From a checkpoint of a small mixture-of-experts model trained on Wikipedia.
Size: 16 layers, width 192, vocabulary 32000.
Experts: 48 SwiGLU neurons an expert, 4 picks a token.
Training: a variant of Adam for the experts, 3654 steps.
Below are experts of layer 11 (counted from 0) of a mixture-of-experts language model. Rows are named router (the router's row for the expert), gate (a neuron's input weights, with its number), up (a neuron's input weights, with its number), down (a neuron's output weights, with its number) and show model dimensions 48-95. Each number is 200 + 40 x the weight over its row's rms, rounded and kept within 0 to 999.
After each expert's rows: a language model's description of what the expert responds to. This comes from a sample of Wikipedia text that the model never trained on.

# expert 10
router,221,211,188,198,245,150,203,186,239,166,233,189,208,131,199,143,165,229,225,260,196,165,205,247,202,300,217,216,251,232,271,158,222,205,160,240,235,247,176,224,178,190,145,164,217,166,176,193
gate0,200,146,245,199,233,213,175,237,252,202,255,210,181,143,165,173,176,230,169,222,211,184,164,291,201,189,174,136,150,180,248,201,233,136,168,184,213,218,215,236,309,223,145,93,249,207,184,143
up0,175,195,220,173,142,208,226,140,206,196,271,214,143,186,186,164,195,202,213,212,214,257,189,189,138,215,155,110,217,184,197,233,175,179,187,150,180,152,273,265,204,253,178,140,222,249,206,185
down0,150,159,171,245,205,197,175,202,187,159,206,164,190,190,173,209,216,200,164,190,182,151,146,225,170,253,203,272,145,179,240,210,269,173,154,226,162,152,216,296,196,149,155,248,190,184,150,159
What it handles: Line-start dashes in infobox lists, table pipes and semicolons, plus time prepositions opening clauses, such as during, After, before, began.

# expert 18
router,210,248,169,196,230,155,224,212,268,232,233,192,249,107,213,189,151,186,217,182,199,181,247,203,194,180,262,163,285,185,251,217,163,237,153,166,208,146,211,259,165,122,207,209,128,205,233,172
gate0,182,205,188,239,215,210,131,267,220,237,225,178,203,135,269,185,204,150,250,198,208,240,183,268,170,205,179,154,166,207,163,221,315,173,128,186,203,176,225,249,196,244,206,173,248,179,237,134
up0,152,226,259,203,193,195,190,196,248,234,214,218,187,210,272,177,162,167,253,230,252,278,241,158,173,150,172,164,184,233,219,220,203,190,128,125,196,206,248,234,302,250,216,164,189,274,191,156
down0,177,191,229,200,181,204,212,204,243,307,122,191,191,130,239,216,173,192,156,148,218,199,112,227,156,140,267,270,184,162,243,187,180,115,206,161,203,155,256,82,201,250,201,184,195,204,182,173
What it handles: Forms of be, such as was, is, been, being, plus digits inside money and population figures like $1,398,958, and infobox colons.

# expert 12
router,206,292,214,204,225,173,176,225,282,173,165,234,226,229,116,125,179,223,206,228,190,169,186,192,181,264,172,238,319,250,210,209,126,246,210,202,249,165,201,201,236,256,222,222,152,223,267,196
gate0,193,146,179,287,235,171,216,220,263,241,220,216,244,208,201,135,119,212,192,204,187,172,203,211,218,156,153,177,220,209,216,313,261,193,127,216,293,154,198,268,199,154,160,127,275,239,235,141
up0,172,179,210,214,213,285,190,220,214,216,196,169,127,247,205,234,160,198,238,225,185,271,233,151,190,222,226,152,152,194,204,220,248,173,151,130,212,161,288,174,250,175,173,140,244,157,127,143
down0,247,241,202,161,188,228,140,222,207,198,211,220,93,192,156,133,163,142,180,204,174,238,188,219,140,201,214,183,190,198,211,222,226,181,205,127,176,202,230,159,265,162,211,181,209,213,213,241
What it handles: Opening word pieces like cha, gi, and section or table headers such as Career, Prize, Politics, plus football position codes MF, DF.

# expert 7
router,199,232,124,254,201,110,174,187,297,159,187,224,199,182,173,110,132,258,240,269,177,222,219,219,224,241,240,195,345,182,193,212,165,223,138,150,267,159,193,217,202,166,184,183,157,223,149,191
gate0,239,150,178,230,186,209,188,252,276,306,209,110,192,164,138,91,139,189,127,199,166,221,221,236,186,217,193,131,167,185,149,236,271,187,137,200,209,189,165,226,212,180,181,162,218,251,232,162
up0,140,195,205,214,166,173,145,249,162,226,157,140,141,195,159,194,208,160,241,176,297,278,185,182,195,166,183,158,210,186,193,178,132,146,112,177,215,172,233,229,234,189,221,185,220,264,171,218
down0,197,220,200,191,208,150,258,188,201,239,168,214,177,221,222,208,171,195,166,143,213,212,197,196,173,217,268,263,235,220,215,179,202,181,177,168,241,197,150,198,192,195,141,191,266,143,184,134
What it handles: Finite verbs like was, is, had, has, were right after a subject noun or pronoun, plus list "and", "including", and table pipes.

# expert 13
router,222,298,164,185,266,159,116,183,165,193,140,216,220,205,260,221,152,194,235,262,249,174,183,261,139,240,218,174,212,232,264,212,151,218,201,239,239,168,206,222,242,164,200,164,164,211,218,262
gate0,157,198,183,247,224,198,196,209,205,284,200,184,223,123,211,209,158,224,230,213,242,220,178,248,201,212,150,132,211,196,148,197,285,276,155,144,250,168,189,232,200,215,162,189,175,186,238,169
up0,169,235,232,221,193,145,159,178,245,275,160,170,190,220,133,197,180,209,211,231,267,241,180,141,152,223,175,187,176,201,161,160,185,232,230,131,250,160,277,178,201,222,199,175,214,212,251,225
down0,181,161,174,235,185,124,224,156,181,243,169,195,211,202,267,209,190,224,188,143,263,234,108,210,180,243,277,145,154,201,187,103,217,196,236,162,225,182,217,144,185,191,216,189,250,237,268,214
What it handles: Single letters and pieces inside foreign or unusual names and words, plus table pipes and the, such as des, van, der, sch, h.

# expert 37
router,242,262,187,249,219,227,253,205,268,175,258,197,295,195,262,163,180,195,261,177,180,196,213,157,177,171,211,235,224,281,244,272,150,290,130,169,177,201,146,197,249,201,183,224,170,160,200,215
gate0,154,209,224,213,236,171,211,195,282,280,249,238,244,181,287,124,158,173,181,175,235,235,205,192,240,177,136,136,161,154,229,245,276,173,122,157,253,135,178,183,212,207,129,200,220,157,198,207
up0,178,144,284,165,183,151,190,193,196,272,191,220,205,282,246,220,167,171,194,167,254,271,223,178,235,232,154,143,213,166,253,218,115,209,133,201,223,193,281,181,223,225,175,166,185,241,141,229
down0,119,242,190,202,138,156,208,218,215,277,190,201,147,255,189,152,201,168,177,179,212,179,137,192,184,195,216,243,196,192,203,188,238,153,186,112,196,169,237,197,223,203,239,203,207,173,194,163
What it handles: Month names, years and opening parentheses in biography lead lines and dates, such as born, January 22, 1832, (18-91.

# expert 9
router,162,237,151,191,251,182,150,194,234,136,207,179,227,215,210,190,151,150,256,235,219,151,202,227,224,239,229,170,216,207,264,213,152,167,205,264,220,180,248,224,216,227,179,184,237,226,188,179
gate0,234,229,255,218,225,214,151,184,207,207,205,194,241,215,188,217,131,217,203,200,204,163,230,254,173,258,160,165,158,154,212,234,294,152,204,192,292,227,234,237,263,159,199,147,261,194,243,164
up0,188,242,277,178,250,229,234,156,239,196,220,159,159,277,135,273,190,188,236,191,217,238,192,175,162,206,151,96,177,116,158,221,228,129,200,124,239,224,252,237,235,178,237,136,195,163,213,173
down0,232,243,127,196,173,235,198,145,255,263,239,199,210,213,177,237,211,277,190,168,204,227,157,180,134,167,214,151,167,192,193,186,207,115,232,186,247,224,229,178,213,190,199,213,254,233,192,253
What it handles: Prepositions and motion or contact verbs that take an object, such as of, to, in, against, near, reach, join, protect.

# expert 1
router,229,249,206,196,229,196,184,207,222,239,171,294,224,204,247,220,164,178,229,231,96,172,167,227,178,253,219,152,217,223,172,242,174,198,212,252,206,205,184,243,205,197,135,111,155,144,154,194
gate0,244,181,191,275,205,239,139,245,223,263,216,212,190,171,208,139,130,217,215,174,170,190,206,226,187,188,158,104,180,180,163,224,275,261,76,189,211,146,180,202,241,142,164,158,232,257,208,173
up0,198,225,244,252,144,209,230,210,224,223,248,230,159,254,268,237,156,199,183,233,180,297,238,150,219,175,135,134,183,220,188,120,214,194,175,184,216,187,245,193,272,236,174,169,158,257,206,194
down0,227,142,113,207,209,205,227,257,208,296,188,259,200,188,149,137,183,242,159,184,190,208,157,170,126,178,186,206,134,199,214,166,172,164,209,170,214,201,256,132,229,158,227,209,251,188,220,201
What it handles: Articles, determiners and short function words starting a noun phrase in running prose, such as the, a, his, more, most.

# expert 27
router,220,239,210,159,212,178,151,211,249,212,181,207,245,161,235,237,202,223,241,228,215,165,149,175,183,227,159,296,225,192,182,239,168,261,139,209,174,205,186,203,263,200,192,202,201,209,214,270
gate0,169,188,205,219,180,237,207,196,236,215,194,176,244,116,239,235,215,227,210,240,204,179,167,233,262,212,148,164,150,166,165,206,305,228,163,201,267,167,238,172,199,201,189,165,271,150,214,160
up0,136,153,264,233,191,241,139,177,254,167,270,245,165,256,217,250,219,178,220,220,208,259,266,156,210,268,171,183,182,235,194,161,221,222,165,197,188,162,231,212,192,186,175,149,181,238,185,148
down0,251,203,195,143,138,124,225,187,169,202,179,184,209,227,180,183,190,149,208,166,168,158,184,222,223,213,246,202,211,202,204,181,224,178,185,160,141,141,285,250,216,195,214,200,241,182,201,178
What it handles: Month names in dates, "bold" in table keys, and position or time nouns such as round, position, front, time, plus taxonomy field names like Order.

# expert 8
router,109,172,150,225,162,194,191,259,215,123,198,200,301,218,190,185,210,168,232,200,178,82,158,217,209,182,206,239,258,230,227,144,196,221,219,133,207,198,258,206,211,159,172,120,164,148,192,266
gate0,257,181,285,208,233,206,137,203,238,224,232,247,210,206,159,218,187,225,280,181,243,208,265,223,171,209,148,216,186,204,165,249,284,171,159,173,207,179,231,163,244,196,202,166,283,168,211,144
up0,164,207,214,279,250,183,191,238,183,192,231,177,160,223,192,124,172,204,176,190,200,239,150,143,179,218,189,119,99,174,203,206,188,186,168,154,222,192,190,227,197,206,181,158,214,224,180,176
down0,137,265,167,243,216,150,193,226,236,222,165,198,176,217,174,147,177,157,159,215,218,210,155,217,191,190,231,234,168,141,116,151,234,148,187,169,229,186,237,210,132,158,246,196,174,227,211,225
What it handles: US state and city names after a comma in birth or residence phrases, plus closing quote-parentheses, such as Iowa, Georgia, Antwerp.

# expert 15
router,185,222,219,196,245,263,150,231,217,168,172,256,191,142,203,189,163,221,197,144,169,213,172,233,127,245,229,197,290,187,187,263,226,201,235,188,166,209,235,195,239,213,183,223,235,166,253,113
gate0,203,176,226,254,173,230,208,275,207,238,201,102,149,200,238,154,164,216,220,194,162,187,190,277,198,195,143,121,169,179,187,242,298,138,205,224,231,191,210,178,205,203,193,105,169,193,182,143
up0,157,177,232,214,201,217,182,204,188,275,214,209,182,262,169,216,131,170,174,160,220,288,200,205,110,216,162,120,170,210,181,171,208,123,213,157,205,105,276,191,187,198,173,155,224,181,155,149
down0,179,204,274,193,231,160,173,277,218,192,204,234,179,216,207,199,181,201,121,182,159,224,173,242,157,191,285,266,196,227,235,210,151,172,199,138,257,210,263,215,213,140,213,132,233,189,241,211
What it handles: First piece of surnames after a given name (Ken-ney, Mul-roney) and nouns like tax, money, land, loss, risk, often in election or finance tables.

# expert 17
router,189,289,203,156,251,168,208,243,219,224,142,345,201,196,242,235,127,161,232,209,172,201,213,185,229,240,260,177,261,295,269,215,153,250,180,246,290,179,168,231,219,212,198,116,172,168,163,170
gate0,221,174,202,237,211,242,193,236,206,194,230,189,184,242,209,189,104,206,159,176,248,231,224,204,190,167,167,146,131,179,237,253,258,248,148,211,305,114,229,280,243,145,148,131,173,125,160,186
up0,133,239,238,234,177,301,147,188,197,169,229,223,146,229,215,209,210,187,183,212,257,270,192,151,185,203,203,139,152,237,201,134,228,224,183,198,221,124,249,275,174,269,215,134,174,186,156,219
down0,158,168,143,161,210,153,197,233,199,285,156,163,227,148,209,163,179,241,134,190,219,214,181,208,253,238,287,259,154,242,193,240,187,128,142,151,259,170,260,172,200,181,198,217,253,176,188,133
What it handles: Tokens opening a line or clause, such as table-row pipes after separator lines, list dashes, headings, and where, when, However.

# expert 3
router,159,168,218,224,190,158,197,203,322,215,189,313,246,127,254,224,176,229,202,231,147,144,228,231,186,284,222,255,210,263,236,202,165,184,183,232,181,185,183,179,124,215,195,132,190,181,200,262
gate0,162,218,131,246,231,172,181,189,236,215,185,241,199,134,184,175,188,177,136,193,187,155,192,249,241,187,203,162,179,198,230,210,288,132,183,167,249,161,171,185,227,200,149,181,261,159,208,155
up0,155,171,185,208,210,210,163,146,194,233,204,270,227,190,218,194,192,227,199,183,218,234,182,161,209,191,174,101,172,210,163,172,183,166,117,191,207,135,265,204,238,284,170,165,183,284,171,240
down0,218,210,213,319,183,155,219,190,174,246,234,99,219,174,166,248,213,170,118,207,227,255,162,240,219,222,230,240,259,176,239,207,214,104,191,191,246,182,226,202,173,172,228,216,218,191,221,121
What it handles: Line-start hyphens, pipes and line breaks in infoboxes and tables, e.g. "- Fields:", "- Genus:", "|---|", ISBN, Source fields.

# expert 43
router,169,213,160,208,244,214,218,279,262,244,178,229,221,197,256,208,198,242,277,237,298,181,173,161,164,203,238,195,196,205,211,221,157,213,197,168,199,205,200,279,215,190,189,218,174,205,166,217
gate0,192,164,174,185,201,260,184,191,262,268,244,214,211,106,168,225,207,241,225,202,204,180,168,256,255,218,160,145,182,178,208,276,295,156,131,243,271,156,200,196,206,161,133,162,241,170,194,175
up0,130,150,319,216,131,210,178,194,240,237,255,226,196,184,237,209,200,250,246,157,275,209,211,168,234,257,132,182,201,204,268,202,220,201,150,151,230,201,225,200,254,190,163,93,253,195,158,230
down0,211,159,156,235,154,232,201,199,189,209,167,183,203,219,160,161,218,136,175,264,248,228,213,213,178,217,225,185,210,213,198,231,210,112,238,115,227,194,226,222,195,172,177,222,232,204,187,148
What it handles: Line breaks, In/On openers, URL slashes and domain parts after Website:, and LaTeX tokens like mathbb or closing braces.

# expert 14
router,206,286,224,225,237,156,234,168,240,172,247,206,223,202,250,199,171,226,293,215,203,169,141,168,224,194,270,253,234,239,182,281,138,272,161,183,173,127,198,207,245,211,166,233,203,241,207,129
gate0,230,174,225,154,188,205,196,264,235,310,176,153,226,208,234,152,183,182,159,207,204,195,178,215,214,187,140,202,207,210,201,235,315,194,178,109,271,168,211,174,175,189,156,198,242,179,219,159
up0,112,148,273,183,204,217,154,165,181,220,190,187,176,265,196,241,139,201,239,241,204,284,242,175,198,219,193,124,211,245,209,205,214,160,131,135,231,205,253,199,208,169,245,164,215,194,156,177
down0,181,214,197,200,187,188,238,227,230,219,207,118,229,222,168,193,217,146,175,172,185,218,192,168,203,208,149,225,184,202,220,205,194,130,253,134,232,156,193,248,135,208,229,158,213,200,147,145
What it handles: Birth and death years in biography openers and infoboxes, such as (1933–2009) and Born or Died, plus section heading markers like == and ===.